From a checkpoint of a small mixture-of-experts model trained on Wikipedia: 3530 steps.
Below are experts of layer 5 (counted from 0) of a mixture-of-experts language model. Rows are named router (the router's row for the expert), up (a neuron's input weights, with its number) and show model dimensions 384-447. Each number is 500 + 50 x the weight over its row's rms, rounded and kept within 0 to 999. Numbers have three digits each.
After each expert's rows: "mostly gets" lists some tokens that are sent to it at least half of the time. This comes from a sample of Wikipedia text that the model never trained on.

# expert 42
router:499592505500484490437399554491597509497514516558463462568528550545493464495560508523427408542424498530451558503547571391375464504509461515601501546447394453530465419483437520552414524449529510
up1:434418457493457544448504525549540494447500476533498435546544395519495462467500490484471524495513453494491504479433561486501408528538534488470508434503535531445466395438464532489454509528584558
up2:531569557464555494511417446480500454535522532524531467410530508547545527485568604420488479495535537521471539411572618434516436505488448485517551525495476503544552419477432525524474475444559513
up3:488498456586544531378434468543386492553536461457548472388486535486491469524531497480373590611518494503529424540560537491511542467470480464487539578540441504490545519533436518505450447473536494
up4:517487415437557435499496471516504400470428514614599446509476482482623510533472465493479428556458507401568526494487460475431497478414503501520500446575503570500442492376518542524466546424544391
up5:434408472423495532526484434448487504521540544493485514465531479491534496515460542533446506485504466462465576582611512518492476532445425390349485505494449497598507456533415523493595368393477539
up6:547438589523453452557501485551455588461499520494456515540423612428550557501601459509454390536566423381438458537572540532455487517545500568512543462489450515422481448498485491451434424504549445
up7:506513508547451439514440454433536598420526429487531592557499535448479526562467489522491421530461464512507461485441555560438535503486429522619509611450411456545413579499534453511579502462570460
up8:469496416484487497600488494492509474518541528574575526545512550464510462510573559634495462576493471539482495502440572469469510587512476533600452408493476386450425457444511465557544415472574485
up9:353466553483458533573496476482500472508481517439471497464504475552557458496465522562480413576402435516485454536559549580498442475466481542501456468412529400532515489520529535534448509517506547
up10:478547574592493514503555538501542600463443545441540430536596530466558512623523537484544536482586555592591507496527468495531507496496448497479496476486445472537472430470543435421533511593531501
up11:502387449536481472488602502498514444493540538501458465494462514471564469512503527465478470514548490522541467467512400529520432535478486411510573454489499461502491497495526561592589628511513464
up12:456510523517544545499491512525453435452533566537435510493577525519494469472430437498470543417481482563471513466539611559485529475426493488512444554541492457498403521418502569511554472453502444
up13:545577519463454538447528529564444548511576480421530504472518492503478524551494592485553560515539457510490513505460552407454464454470472512544508523462504563479471404551432607536493519463526515
up14:561546420382541528395493471510490457482463455496498451531548463572510492535549567444525522463508502497519509521470485577511479557531488527414429520581426417448563508507452537439476395411505401
up15:488500533464536456493490554528530535509418449478440530467457540403465573448503433529428527510507446507507552525494489488569428536523564516534449453434470438412498474518411513455525432430576522
up16:474469515551586581551441605468490442512463432452543475564464484494473455532473526477476493390561502490478472558482483424513409498476552498452452433567565453496480562460516586539372490415507479
up17:525554492575440536627506475544489515409450546468467519497506404534548492606551543427444475604490451582557411531441437534479477499352536554425528566530490493561454512481417509538486532482508443
up18:452646488541462440632433459523483475547454492528513441470484457516526441530484505618494461519518528536516532415469521573475546470499482484524605538561458554509465419504447422514493402582579501
up19:546486502484541470507532440516366570548516519529592552531424497500529520492501463340461502470464550444561466474545499558534561500528490586578508569417487557470478442538484421477517519507584385
up20:573559525498433475489449437568456463468610527395439580474532475526541586621533498507486468514522616533529484564489506507546513429512424494523539472607506560627516495550572547440517535485597424
up21:434540581548492523527421530562554456493448503358428555543430556424566496520442530492512534572519544426498507433542560564506474559491571324459536472466553527579466519453505406511448585427526391
up22:520517517569522497516482449486381478561471595562526470488505445492539464451495540574458466569550515565486566433564503446536470499499458415568489543537490543510505375472527496421510560580572531
up23:438503609535575470558544453533382498528546525484531523467548446559583494515603495480510477372458514499486480561441517563529547502565503406510472463451429431483533474515547469417550423488573488
up24:454500526513450540428433524507574489501531497444535459485554458573494483403565495397498459470458449576471548478487534478514525474522559523521585513523487422455493478538510550418444434562450424
mostly gets: "because ", "you ", "how ", "tells ", "said ", "stated "

# expert 13
router:471530474510499542558510516534561526548504504509512446490562419506415461532565546501506438488485497478484488513533525535509514583514541493498474493498384431563473466472476538440445478404526398
up1:451517459476475512497410564472516477473556453614499545453516464421539475487600487565437464448559349420447528470481487449538504444469531567484547580468425512480539495402532564518443441590509535
up2:441564510579414488482454449531432483538642460559509439474548519516454559490531508460524501388496413462540524516453415581459488498563536415465470491429491467462517541493457455431482506396475538
up3:499508464552449471506586500459478526477453499541461514523440551523522466499525578516519405497480440458488494569501542441355467592509479433450543468363431457534382462445378574414489486520444528
up4:565482522596537608476545589401557561448424505534528531518484484540436541587462529447555386415487455553504423524573508579572475561410533442502439528437500520514500490511492527552475462462503496
up5:553545483473429537509585506477528578480595595467512416536414508409459492441525407496434479479565451440493621477433481500495478547497498478519542622541602568507532534489476555579566583542579583
up6:563560449518508501492547408465596472540437521502540466421591546480525404499502493468495404486537513543484477476596444448576556473523457510463580518397508430513489506565526469498552507428494568
up7:535419488533491542498532554554567476466567500453563493584526534469500445511530474426458542472548514543545478481467432501512488520448538434509419602408434556523435485478556477507493476563518476
up8:502532521539452441513560445553467527563480459360482476451429553526499434513433507480479523467505483551560559630493521429489436405529437508562419500473441529464450489472430491484532448526560437
up9:548453492568540594480539506529555504453467567583490498466550447519330405443550440516509480540591609515566453514515545472577524515490596556467488462467527446509522454486569433524426543541499515
up10:424532548540467488399500535493480491424513462456400556528495491545518379463444563401531446608446515519482484543405461497434528495490517500502493559584453422582558502495372519467488438476459415
up11:474424580439508507511562502513500499438481415448507504513512544521531473475472462534452395550454522488607481452558380517510530473537389479449575433473523466492528523495467585517435522507496540
up12:483505440578537443500462540568436475505491497529563470365501466487396499479496490477504571486503534444468542470494553480502482478491480479510473552494435603472496495529428509467507451538486387
up13:487526545534592472497552536577475451478523474431527485563560435539463569502460453503477472576572420519551446509560441453558554569474559502591503511494520518519571504513527444495491497493409382
up14:457501444489553479521495512507430520561456519488539548552503488516504549520487409391476438482510465453529570473443508529547520518547512587493456520490529489610466458550549478600455514528449626
up15:535455502493557477541540471583461476436567563537414414542563555454523484525511510502490526489422470513461534546498452552523505479436465497481557504484531462532531487421536533553419544477589509
up16:475508498464505478481479437520630522465426476495549425564479509494533563507498489496546463522654526562474485491488446552542509481508607506584507519407492468501531555528472566456529552510572471
up17:528527437546457435432511482428524470484517442509530483537471520426487484501455534528569445416598447505489595423533589543567544560463541502496547430462492500486502489537534494537460421500524601
up18:514572528505559442478547532422600570497424514405516475477547479520541546566491548484445507476458569520492491608497485529440521544530443457437545525537488484493418543511483463434503436492497460
up19:427451577557583471491499524492485467467501520502439503544460512476454465446535535470489411568569503564516544548468464481439487484508461482471510516431441475444465523532480558566555567503400464
up20:479487542500506538512476566456553432493568442559492550440486469444434536395477405503568400540442480542486514518527489507443490430555494471484488473557534532432422493439507522465546523541570412
up21:454523478487467528456544528451449459485543468535437470488463420512470450549485488438577438541479456569415405437519443435549487482605508388503515530526494509497549438534430540513488449431597433
up22:478484592525461503491446556550539503520440435445506562525476538470501518526495515472498467513487556539500485542535541515595612548445548525485573554540508539525506506464499515451519495560457458
up23:487535503573450460454532468555491442416607508465484500508484471479492449489494488532516408516553474556534496584478510562552529568554572540561475534579559496444494390513589502555470434542421521
up24:503511625521472597484496510495505504523481578489500487588493521522467427525424501440556485539459446652480460533420483475338489513360560445421459545532469502490462382530503400528500491537434573
mostly gets: ".\"", "\".", ").", "=", ")===", "Animalia"

# expert 41
router:472581504530526518469482431487512395502553448477475458533561477418450487441574566498418479465613438561483457461511486500473533575486445422471511399548469458575515528559416511448480493465569438
up1:432500506500499547546461530530444549457602445532547596501489479569468498514484443520487477555470548510519491556496487466503504476452520514472451564455498508538494555515509474542593545468520478
up2:536480460500459422486579415447509498508498554473590550471451451444483486525542428412431501404498399527528488480463411454446443505601476558501475530472480396516459464455467463558505538508519510
up3:518561504468527515504472445452529432479403487533475432532470499480456508425530608482534517432539558427552493411459457467435545596593399477562473461587560499499460441518482431411545504390487558
up4:471552508470469509442505457552537511532547394484516505516481524498479462493590616488509499558556550479453515490619489503531536443537487535499538569543505466543446392390461521535500529556500474
up5:457485563465459485441489495580600524502580508590507458506562476471646499552456376450554521468477460463653497530490551581491548485473425487567470512482509473599602480510493460529547518447537529
up6:514391546469405495538617409614544528466484494574516478485534549587519595505564446447516439568559504565471419499455430462476469461460473429410470501505553474507437544541530570549458427402531436
up7:489540570518400500441444491407470513527548578443545526494437527480609503482490601524541507522488502536445537341564507421518560483557479420552431551567516486438512527428488392500506470538569582
up8:537479441488451525522573495502495547549523447533531554574539439533540465483520508538469520436443528488523515541512566574434466497529523450607613544479485491420471521547467550511522422502542531
up9:586502544466496491511505504478446486501406384477520462513495482494493502477539512489521410493520568439502516532551570466478494580457479575477506621558550572566521512474515527520434516502490426
up10:502486463442498550535520513582468518464467363468458465440644534470470471458539496487443587491536501479411508580476472417458512529478532449524452536572455496436447434443491484450527440478472386
up11:548565489508444477562569486616569516447407578557468420446552461493503502456445531441464540548443483537403448473476468535469496624483537520509499454538494463526371536507456472433495461491508463
up12:443427564586457511507510530482485481564615503493547537516471556467505521534532419479462459444482438462545456481534536489477528549535532450503437482541573520499491469505470582559413490507505508
up13:522557552585466452556486488557513483524548493550533499505485513531537516496468541502434424485460471503521499507550537496439487536486478579587452544482518540514575528444526481450491512534573479
up14:504528528562484443494514561510498460469545477491569514547557476486509452505460560553501437437502436563520496476506636510482503528557524437569471491559433471511481453525546509530506456458430478
up15:433485612546544435508494474495445500460612494429482543455506410521451483581532485493429409486472467545555609461458547574504497496600552490508483537507504561421478505461483516551406461467575411
up16:500481441471454500489606490401499451497521504531434591467490446493493461451400525524462453581496537536487485434479535350549514454559573505443534489489543552430477548422493513500533456512540476
up17:477530600443446604451474547448467441499507501500513441502498473462521489471591484487452583518524548435556512563450521496556562516472502416485521523544458410543488514562419564354501502468562548
up18:463527591515430589570481463523500415489558450477559429555522526526542597566478454510411460616504525504524473446434496570436506471540468509536478417413491519519445471506432447472583463501522431
up19:501481565528467524545540517553550552506434502463589497494495540473417418566498494474454491531554501441509534512525477550545460551439444434545436520485357587540434493475411515401471420352479431
up20:493536604513485442414492388465428476480470510502496452490484556651504517616567590550388499522512480473576494533546523516567507500497574553462495489578571490550507466482499528590495491491563493
up21:418488471495503535564480485556558524631467413492493515579531484517528546484530438478556470496491537510393417553605440442426435470509460452443504499568535493481455560599515483556417423514507468
up22:605503587475511644540472481486577465499510374526466393544608462465503384477478521579564466507538523520527511489504411541523486561550488445552525490405565534537470472485489497392450400454548502
up23:452554493512454566479457505485419532415506446521437515441511597516520545510578486599512400576479540486516547481566488374483483525434364541531543564540517476490381520347526487566399510521457537
up24:505435566497495420457486471541455500582509462516469507506480464462489499462485539573489491523576524494516335520478562539533521500439605469438444540402546563470500466491505523493433538401637509
mostly gets: "JPL ", "MPC ", "· ", "FW ", "HD", "episodes "

# expert 50
router:603476483521477514467479472427512467598449503455510385457504444526497503527497521497453451553520490537450431484488471475530442532462483435509559537491419463539496476619446510426352535454559428
up1:554466410444524498500448590523486478475600472499433468491474471538515590467517532438524427430544537520515490420519525497400514554539510507475455552540481467648472554471468486524464388463455500
up2:611485569450545542547504532517517534515590516478493476479456520586535464493422507473472410446469519505537547500477432589449465579588451443461425497537451476496502443561513482446481449512485523
up3:504432395512471501417496502487507555471519490583402551506474541531446514511576412482535456500561426459435509531533483517537492558429434512467459620428482505450473459533426385430489510458548472
up4:421538476417465508589515479455504490423519434611552550550521542437556431489483493499450408531481499498506518501515441522465573602454475532537515555553476496479449565525504507447455488493525482
up5:533534496426486509439557552485495522507460507519508474567543513482536443543582522550443477422461537646525530499434510555445440536558589430496468506546493558532432510470528576459585616415477452
up6:532466513561498522490487489505555495475498514509426441518575475515503438431516580494549424565531495478450531488429439523544498496548530553526519472486562465463446470499493614450498500448627591
up7:442493519491542572512511555514430407578414589450517437538503493544413582530502574428532559495527590590561421499473535472552639436621450507488455563485516465508513501498456555499468439421497461
up8:504477536422532534424546444472551508469435480478522474414605497407528531512544541545461489497493577504423524475434514460499519512502444433484492468434427518405468527485497519588536518384522483
up9:417544486461469505570430459493517410526644415501504514419475526441541580524494518516468467443501527446438478497567575464481516494546512531552477544470481451424482474501517530522529449454463459
up10:485503423496514539487515479418580546435511582460450434495524442455576562538496508449526507501457491521512468522501434600474551495397566459587512477458493564473413395507446609492461565548593551
up11:578456460468404352570512517535465532513508432578408497548471509546449459448479464486374482628488504498599470524536423513533456435479509492542512521522521452526459451421553554436479480502544569
up12:533427534530474436500456493495523521572528545466520488522516536529486511534615561410460425532643511483429461433418515424504492478521513536531524384489449505491501520461409436499422458384548501
up13:478566448494459547437447429477416502505468479537557542470462542456444504490501516402473463547525494560455482495536464525537527520395439456504434597597549493514400463441519502415487428457582611
up14:547541544426562462498505547476488551435435444456512468452495528422542522559603537486461443564446512497435424545517557570477571480545513514443444480475554498558449492463458555473558522502586479
up15:485535597530494539533506561530504506545565450483528540470478488450453514500569434547534526545572596548553464495505560508582498515494538581542539483558494477471559581421486480598638501531488390
up16:423457419563459607445497440528503526518427472515488446431529459518438437575459501400512530568570536564473427434545530565507564480469550476449415460590489457592475535457481415469580522442566566
up17:597541576457377477457407471545488545516449467455498477495489479458517479466519464454494463496475464583531576477529503562465497471476527450504549446526429529547439583514453444575549561502470526
up18:454442515458556480541575556509430542455452473544487622480465439454469494459474475455472454471471524548556495468566532504452611521493520507486506507440578455531408462532466452419482449375355426
up19:458496476510433509496544513458547528466521562530445445507455463437598448399599557547523560550516563484492458431480444502564536590451517432572550523524399513523542420525458465559462404415481498
up20:507575582531498449511533532499537535451507544407564607539575547496453569576470563446548552492555469540438501547501555497474478430498500510488432437451478571498531530519520534391551506474522520
up21:587523506450395509526532559453427448515381426538513491443486487437466535493456450480519543544509494651539444525446558596447469591492475511497436453481531410412532521562477542467555518385530553
up22:421520541463450506429538559541449472467549481524579490522560455480531448467569578516442552545454450471520557476496493507584451511515460490423501480453475503423473443570501596483426464458530473
up23:528458585534450465470534493471471482490455483481392459495406425522505490407520498450499518532450489548530472448576580504475474445464464493451420498583460513528472419519456500566397507460439516
up24:479471506534496466463408475456468634605517496506463417455470514442471558447525499496493512473569444451410507587539479488531468488482483417499415449408485426524470533509450518458508496492488528
mostly gets: "|---|---|---|---|---|---|", "|---|---|---|---|", "|---|---|---|---|---|", "|---|---|", "|---|---|---|", "±% "

# expert 18
router:450540588534505507489477478481538378552595497444552466521567407478320454450603547477413516495607470571424457447558496462540576616504436425447492470523450464558497459543468498435462499503574464
up1:511498520542458479397501513386530478541442541566464523404520428530508511510549511475484501460549478507553475499491547536465458490426480547523461567487519493434398461478477531524472437491443513
up2:485532578463531516574491489500592496510518407500502458452506494579536490426465580435479460480450493579512485412517372495496510320458571398565500488506508464581410474480383585587523476524470379
up3:472492546463555480416496467510580507445554572472560479498477554511455483439523504458454520549583464518463506504499439475490487583447429525472513511525476485533470479494405465470547410423556437
up4:518499537616457435506483453559553531503501555574456407501508458525492522500467484523531440487568483469460528493553445478586421546518509553534478488461529510518373420492475507474468557481512507
up5:492579475450493567563484571487471521510578492544440474443517436501528533451511524499536442536548464510526555493496534433551404513366480539482556520419471503524440416476462479524503457459495482
up6:514496422493457520496528468517484472531533509544538442480473563484453551469528545474573481471556537515421454513534514473506459515582585515538518509496525454483432529576475502549489579529506388
up7:538451474607559476530506499444500546448545506572543457562533537489508540460668524433474504488506431409541471562503456543518545533516399499543516508477445430553495485657538498514355395515516491
up8:543453529532471470483499438463422556530552502520445494514538553519516447516481518473460531504465549525494465526486480458505461482488432520590567569524521511454465442416470561476505496504524498
up9:517533505475403468566545473393560540487494451516520484360506504431471463535450459424579473408547396517558484467527511538536469540413480600530477503484517403577464534524536495573482531444549496
up10:502512554575569497473465567459569472430584485495469440574528432481520528481489475484537505478496527422489469424615471457455581474471526521534441545435469531445464496455456636511514531474519517
up11:595507521476454467537472430547487440511426495525486457570471423477522486499550607464503457516497517533512508433494599527426479566492423479501508518476417442549484477559482599415458380458604441
up12:498599403463439482538514470485576508450420425484457529473549599421476575487409528516459479487596465495455491469491423547519484571512501475542449518451634424569449482497526497457567542483486521
up13:467478470543455470494485558539497544443459547593406495523471457439497462478465496502445444416592399575606515505480612541502494401547580491545541453519455488500456415530484608445484541503576559
up14:402570511476398422506498460496454470516513439499428423531457549550454398460499466453528455535556536604462434502539501477547516475509531489538484451434396520540419574468494484412443459605471387
up15:490435433566492456445643496441457548591552529502478469496432484477494487544513570429455542509609474513477470517509459485489507528511457563424443505402522443484448389552539485458503568453486535
up16:492507521507560544510520455505459536450421370367481515460454494507444539522501460465465503600514491591573417449517507599477488538552458459399599473503512461557364460449503488389455508504516466
up17:543449487586424418435421451455499496547421512504486488510383429576521451490546469494535534424519502511563487544527516480585496433429460457518545530488465548482528540520531580426534511470653426
up18:534507496460479486513424548533437532517497439485494460563497428447450464541500477493447535522593520598408468441455456591512475533518439536443443475466526574618462481452482493523420440406545480
up19:491569515420519547450488434554494510546634544480628562494536468516476560398449560463460506505471428477420437512509411529384417582555440444476562555486521526458517543495501595507536501417545508
up20:469501468524446470447549521496481559476517525427501396423500513554448479489489428469570499527543409610582528533502568567438481434488492522581553551527528526473559415425449451509459497487556435
up21:481502499498609563485558519433526524533545482461425538445443547636507468403528520454540372555457568581550435481496425501454548548589467414481399419427456519447490557452466575449533451431484541
up22:491607517550534533534481413427547463491505440426555453449491586494502457464428443488468585477490474553415446524547408377556500554544466508519522491388566588407440464491539527493571436479554433
up23:559408456485521557529487426527404449427509464527552562621496537420433422518486498498427453534554459498491527464474557496585509507524429463457571497483478553476455593469380569527503566527563469
up24:447509542528463519531508484481479499585477463534553552517466501507490462399438557385432494449557556524410500512475501422500533427552521460564500571518528449602468529570558493508448486404518519
mostly gets: "MF ", "Episode", "DF ", "MPC ", "FW ", "GK "

# expert 75
router:449521442603503481534592506526467592493558448590502521544456534548418445505510511474490384528411503566525594481527469419419474440485477505581436493449532483528463393483465603540406481540473445
up1:482489491522412442542437495460540548476530511556468510492518503499573578454558477476491433408430525533593434484502605440437541461527612447516494433574531577527454540491460463537496540480488499
up2:505407511447434480458565496510572450479499451505471476466474493549611463457379492609429510459413526511494491416563506580445438473519453538535491508493450558435404517462555544476552443542479521
up3:532463464541507441526557511592477543567575448519543348444561511550439523412584494498467470496483555545524510445448438603464489523462450520480450574499479499459480468441543444590512379507466469
up4:400502519562523440454536475453462492515482520494508517488477522530446432512488576523487475532465441482544469463459463553418536453610493477552510500467523522555443479487631515493512403577562510
up5:506482335515480495509533537423578400545511433521463505505580596486579493436569567591503481479426518545460553475483571482512567529472475466469529564491532529569583464501408511549515493464546469
up6:466533431482475452577486537445471544477559418442478523530568504468481512471424482514517504481502521470459463479438442689424493525600499481499556492417469521543553483407486528452532482528550407
up7:564474458460514449507480483508520541464484524602529518534522480549479521472588499470474449492434477502466341489450548574457533556542521511556408526384539467490426461484478545522469469494528514
up8:472459520523478495561448521565541529446519473527451474505598459463529391527434561580456555499461482354533464500526433448503502512540475429509574496513546428517549525514511463496415501542480478
up9:450526506506524446517571498448511498592572496618586477502557462507536493522502536513521518451520521601355505521481580550505526446527450500398503503433484470527483425602510458615400459501522491
up10:531608524561537402478508522563588473500435478465490519459436434564523461572535559404512541451488444454482502497498484514563514465503550506505472434559460451516430471495534445423551457475491523
up11:469503507486487499525639488542570478509520502458429407522493512472515484500515463437507475539446517480383508545506553499487556416502431492502510559495505583539450423556497451595408479468546529
up12:604441428547542433415513527461559495397463450529447514476544450403536484519486523427507477528587447477539399507538541491491515450597465630519468543455531595556488539490506531423523438582531468
up13:488558518559485484416436519542547470543534438479452526520523567519540438510442485467413589573490501484529487456478417525483492478541565457524536443518602508517443448512451559490526488447396528
up14:427446544449468519434471513460486516363506492506462533437492479518547544544533535362497423423378441536527516547495510475600509512502507557556515570420550491506442472474480412512540418487441457
up15:543426514462556563588539511425457509577472540521511566468489483534496473554558506499507564462469470585549570537440522503532543513538478501496421474442422447423475437529457374471512543477536542
up16:515481521457496558444485517512510449533445401521509455425556565484573534599541424459570509491497405435526476508504467472507572486468427478517493553586485616481377505541500517487528478554491415
up17:470548589473464497482579460598415511490544520510556477598493582484520523602531523488398597528484499415475491536569597479520573453516426546485445551472455560542423437386460505487473525479534544
up18:500521507521510445420538493557510524487499480506434438554518497497524546385540583576485457475451458521485563512569475508469535482410553514548537491498567457514541583510544484493521644487491517
up19:592459437428575479569520516552506576510547478485501561513533500459451396428404486448503487442432514456459522609518472460524486543548451461531425448513508532451492512510593569652471482510424477
up20:531515565395480445587526520521522563555468527537457545501502515573489497499488522576481446491473468483465502416499534514469476587544502466548526476582444459524448547576548363547530487520506479
up21:508486533554532523531547527555384433537479565506434358536468452476545576393508499399499471558530440409548504584444399498478470558554513482530481572405581419542506500448428461553534622479583492
up22:353546519466465415502520528529436510623450467526516557564527559504439513455414482536558412668484462523517463496580508469491486543521489503583447542536526550557430462549447591607451554477499551
up23:448527534470548490461513510400406547473548451500493422536502486471503417466467440493494448542480542485558520504523606456455524510491515463453478525433591515505420468557662534463503539424480428
up24:439521459448482509529397434613445431578592572521493460557503467514596459575475509474532596542595476442458488541417521468526440468445509496556517557574441501483473464471467593510503484410498611
mostly gets: "make ", "gave ", "using ", "includes ", "with ", "provide "

# expert 77
router:503598470498537488551477468457563432559599471461472470541586434495391489499537540531520490529574534523449461508519531554531469456496499469480459460539438432621498519493452596460530478505551472
up1:431510477496543441453527520497589490520608476567563486541491589481449422536486502485491410496483540422482463484502451610516485525525497450512477504460556488525632465513470465402546455449503497
up2:473602523477464466480513502423467465469424454472436489563504491608425606444578543476503471551521483472515462569546483622508493504502452501510384615508504505484545489500440509490455450507513511
up3:539519501446432488579510400549453489466557525575445552491432480484519450471474456511467533448450514588531555529510521474539499393504451437510476484503477452530487472498546462491454515450503469
up4:407550456501477518467491414460485566495448531500479481533462467525451499435447475470452499495470484519488500538539496573483443528443540524533380483471501429419414528497413462482491350460473549
up5:564540496379522517502504389487432415473519527487448543468504467542502521444581504528481502493443541419440525566560503491517517526442490519452521540377456431563512544536508474488402477489534561
up6:456538567500485444486556559423593566474513479514450423512441442521533557543508468552501493474525459493535530523613479461461423486461548579365492523437455575483391609470528544443496417500486527
up7:494560488519418535449521489433535496475527390405492496452533441528509498458559523502536500513523441521432537434550515447451486522498526549515521479480510487587504576552471529563464415467515576
up8:417512483562599501594539433541450426482624563475526432560527424509512464527560498442489517540608418459453401478526522545543495481396497449577423480517411440538438382583523507451512459431530474
up9:535560600551476394507599535460577460544629564546515385565565601546458447418455439512554475536605523501497528493537505517565579571575533446489465500566444542495566474494464466493495509478418514
up10:506502525483451342532503540555502473448481489465494475576575546474470420458548453436525529557472508561531557526507478535408452554666471554533528510464461497577405473497477482393490523492510353
up11:536488494436584517573464523525489437490536459502544433466420447499527430422396528426516545474530431472555479555449516546471650523488491510635504475464556440626523517465496539554505438383533485
up12:468453448499442492591454420468434544565513487550514450498424587489556477494467450521539456496525562558478439528559569420472488501493574439459487514467448556509423465556521509568490394444545512
up13:482390393462549397495499489530583540501468529541509597484559588462526469574476528435510525500512544550592600438544527476593538384453444440515543494420480503551482447537501468473441576464555431
up14:532531566434459496526552508453599485499477505518395485506499492524638531487528460499437531524492403401528457511509468397497512598480446482528370409501546486431579508394527464494562385512509541
up15:515449369541524572359487546481547471554522532554468506486515454451435548504540432457463566459482382509543533463503481482520543548523465447497407518456479491490460487457372488342500458487527462
up16:497493539493535417500543528443589472583555456418430470440518443534471473499591506393442481447520502543519419452501555558440549443478429527505579552433514467453437490484553466556518484447481510
up17:420498544431475439513584552540520480515508440568534510480522502471414560397531540503458397429506493447497527498494525598483450423462468570479438555466456520528546507479385521490424439381474535
up18:490476571448473481544415487501453512488471527484528489460543464605433482510529496487538550489498519543435483438464439486453531568420463504522432565526509446487464449404484464481557444529629446
up19:479552510558507424477536537561454434475492465441509517520572520535451566483483501497504532544453472482477528493594524431479467533490513453557540503457531633475376438512532452478510515448583551
up20:546485566536598485452495413585514522611504525467492454522470478533497406574500552519587462368486450509568543514529478440472548462576534461493390492451575483571417446447603548514503432462446488
up21:472520551515466424442515558551528459447495473491612466556464580483514360558442497479549508396468470495476463555479553432564509464459491494425469493541463499477468450436555545500443535446492459
up22:542510480499467508547574534459607405598463526540505506607462493486507473450528480497506508516582486548467525542483462599434616609471470522535505539473450529536451526519495490430493500518482454
up23:531461443415548436485495471517396482525475458430481496485495497615472513510414529533514375523546544471397426470452600452496449466543499521580540532462466445482431524412465420513462568513517446
up24:477509458443495516463470438451482410493496454462431556541479483411404475434570496473485499457512481592535499536531614509455586574534451529440482552462475518618530436469479550488476539466538460
mostly gets: "classification", ";", ");", "details", "Insecta", "Arthropoda"

# expert 25
router:529536579504505498478514450516478396558589474481483429488547413432380399375566575535428446522576456545470405442500469456502528586506452381461477444500521453560428493591471499406480525424539473
up0:491490531488467505509536483426453455548510482492500423507462432463584464533562529441453531580481421465527388479601517448533506563441468489446508489436438506548401531494472445499453455493528488
up1:461494407462514496561469548618546418541560468524505472518574435495491527498521477447503492597445528573597542525543499495483531529561531503470463448500532462478463461518534574445523601563505456
up2:419474414469488488476499474461487451447533486477463469493483399528479522480579483496382442510479479576480468530519458523438552573515494479547488498527504361538386543557478442500452500459571537
up3:519559522501535464500517493430508409477386486599552473451535488450447514433485534524484518589436568549526538521476520418451441456447455512537607470539391481425474461464483501498445423584524553
up4:558493511573409416579549419510425491497520500608445500498574632543387507492515560522487507516481500451487543472458349460523464472559447616500493595476480490472498492543521560469510427360454555
up5:506490477531500434525497569501443452481544403530473527545520499495547446578505475553459491443551491599540387498585456550568520493611512581494556566417487522448381440480477455434575485406433546
up6:452517409451387407532511519536490541478476538580481540534479519544496460504548534473445489461502470588565445450518532501458443461528518552518487464511462530494461506549485541472484438431541553
up7:576497533558476462539478478471473590554526438426483521453479466456578498462530553510471488414476433547584527512543469419488552535460489546420471512461589491418423420439491508452571427443383404
up8:422504425568486525487415542567421514545516396512462525546522449442446488497453510506485462575512561426538419528589588417505535548530454409473456490480580477485520403411453487479433471485549491
up9:468485536436470483514523551482513581546459435531527538469512482540490510527476512415490391575489574543446494521575452506449476445522432492496542457509501533475358474519498561427535573505495412
up10:488491596473411543462471500488494469494535535493507540497591435505510489543514563458450394463515498547461509477466486453436535455533381471578418467482538568455541532506518540555456376439558522
up11:501561547525491445566578464469502484584463444462520549494561564532439436462619485570426500592491460506472515476463449513458449388485530468610407470486508499587520505492388523509522428473488499
up12:502467500371456503513492467478439548568516516563502490551476485479524606461496571410485512456429440492537478473440578468453502492455509556492401524510432511501513504438511528461518487489544553
up13:378589534486505463586498496452518462585527494463512448483499530492540513511539530564535414457517468510319525516498405476505503556553441503533495497459602452547463518493410582478434477469541488
up14:450541446423480515554558455547496522491532463451539515462498587493464484443469620551531610530493462458468484515507469412441529586449528491523457524396543408402427502508485562454532410446479483
up15:526540501505462456416519506537547558508495350472498497463563558509462436547569505464485566435459529564533443440477518551443434497492464460451589536457445483527478476515549431423465511503542523
up16:539465506466476429468507503563471521521594578496581437449509517536526490429538465511429521526539493550492426501498404514552622493476445576581470493490602573562501498456464529471534515452544538
up17:451528528564434351422536543506432503514502496513462405630485425473513461478500540533465431445613510515444454451430513511491497544447535566441510515495526450553447455493394550490457423515453542
up18:606442488553575441525594508486485515589488532585518469518456477412434514517523507429437584533506517549467551607538483478446504533507506522526472530532443502492499449522518484538546502546489511
up19:474479381540531534557503545460529601500491482449489489461492482463505433442531479451504459541524441598515471496460450472510489509587446426485510512452424462570439530485632500399564492514534346
up20:489542488531481439562493479531466471505527465534573487623494454540456488447557603467513510536547550493376530554498563483498441505468526588602522448477487487542536609432464528545507418536538512
up21:523468491581440443572509472527441531588600500472452510485485578450500560464575562453479541578508433548562537465539552535470425536413556459393446560513492533498408405492478389530488468456441433
up22:456400455570501470528444594487493542482577428522468531562431498480415414537610571503496453494448482513543481506446411466500522477523573531525364496514452444462509488498488449459513425509507501
up23:538574547437474478483473547548419553483561518452524474530483583495504473499477506436432450526525477381504490407487444474552431610524494538464474427472585509520525455515456517534551497465499505
mostly gets: "FW ", "GD ", "Votes ", "MF ", "Candidate ", "TKO "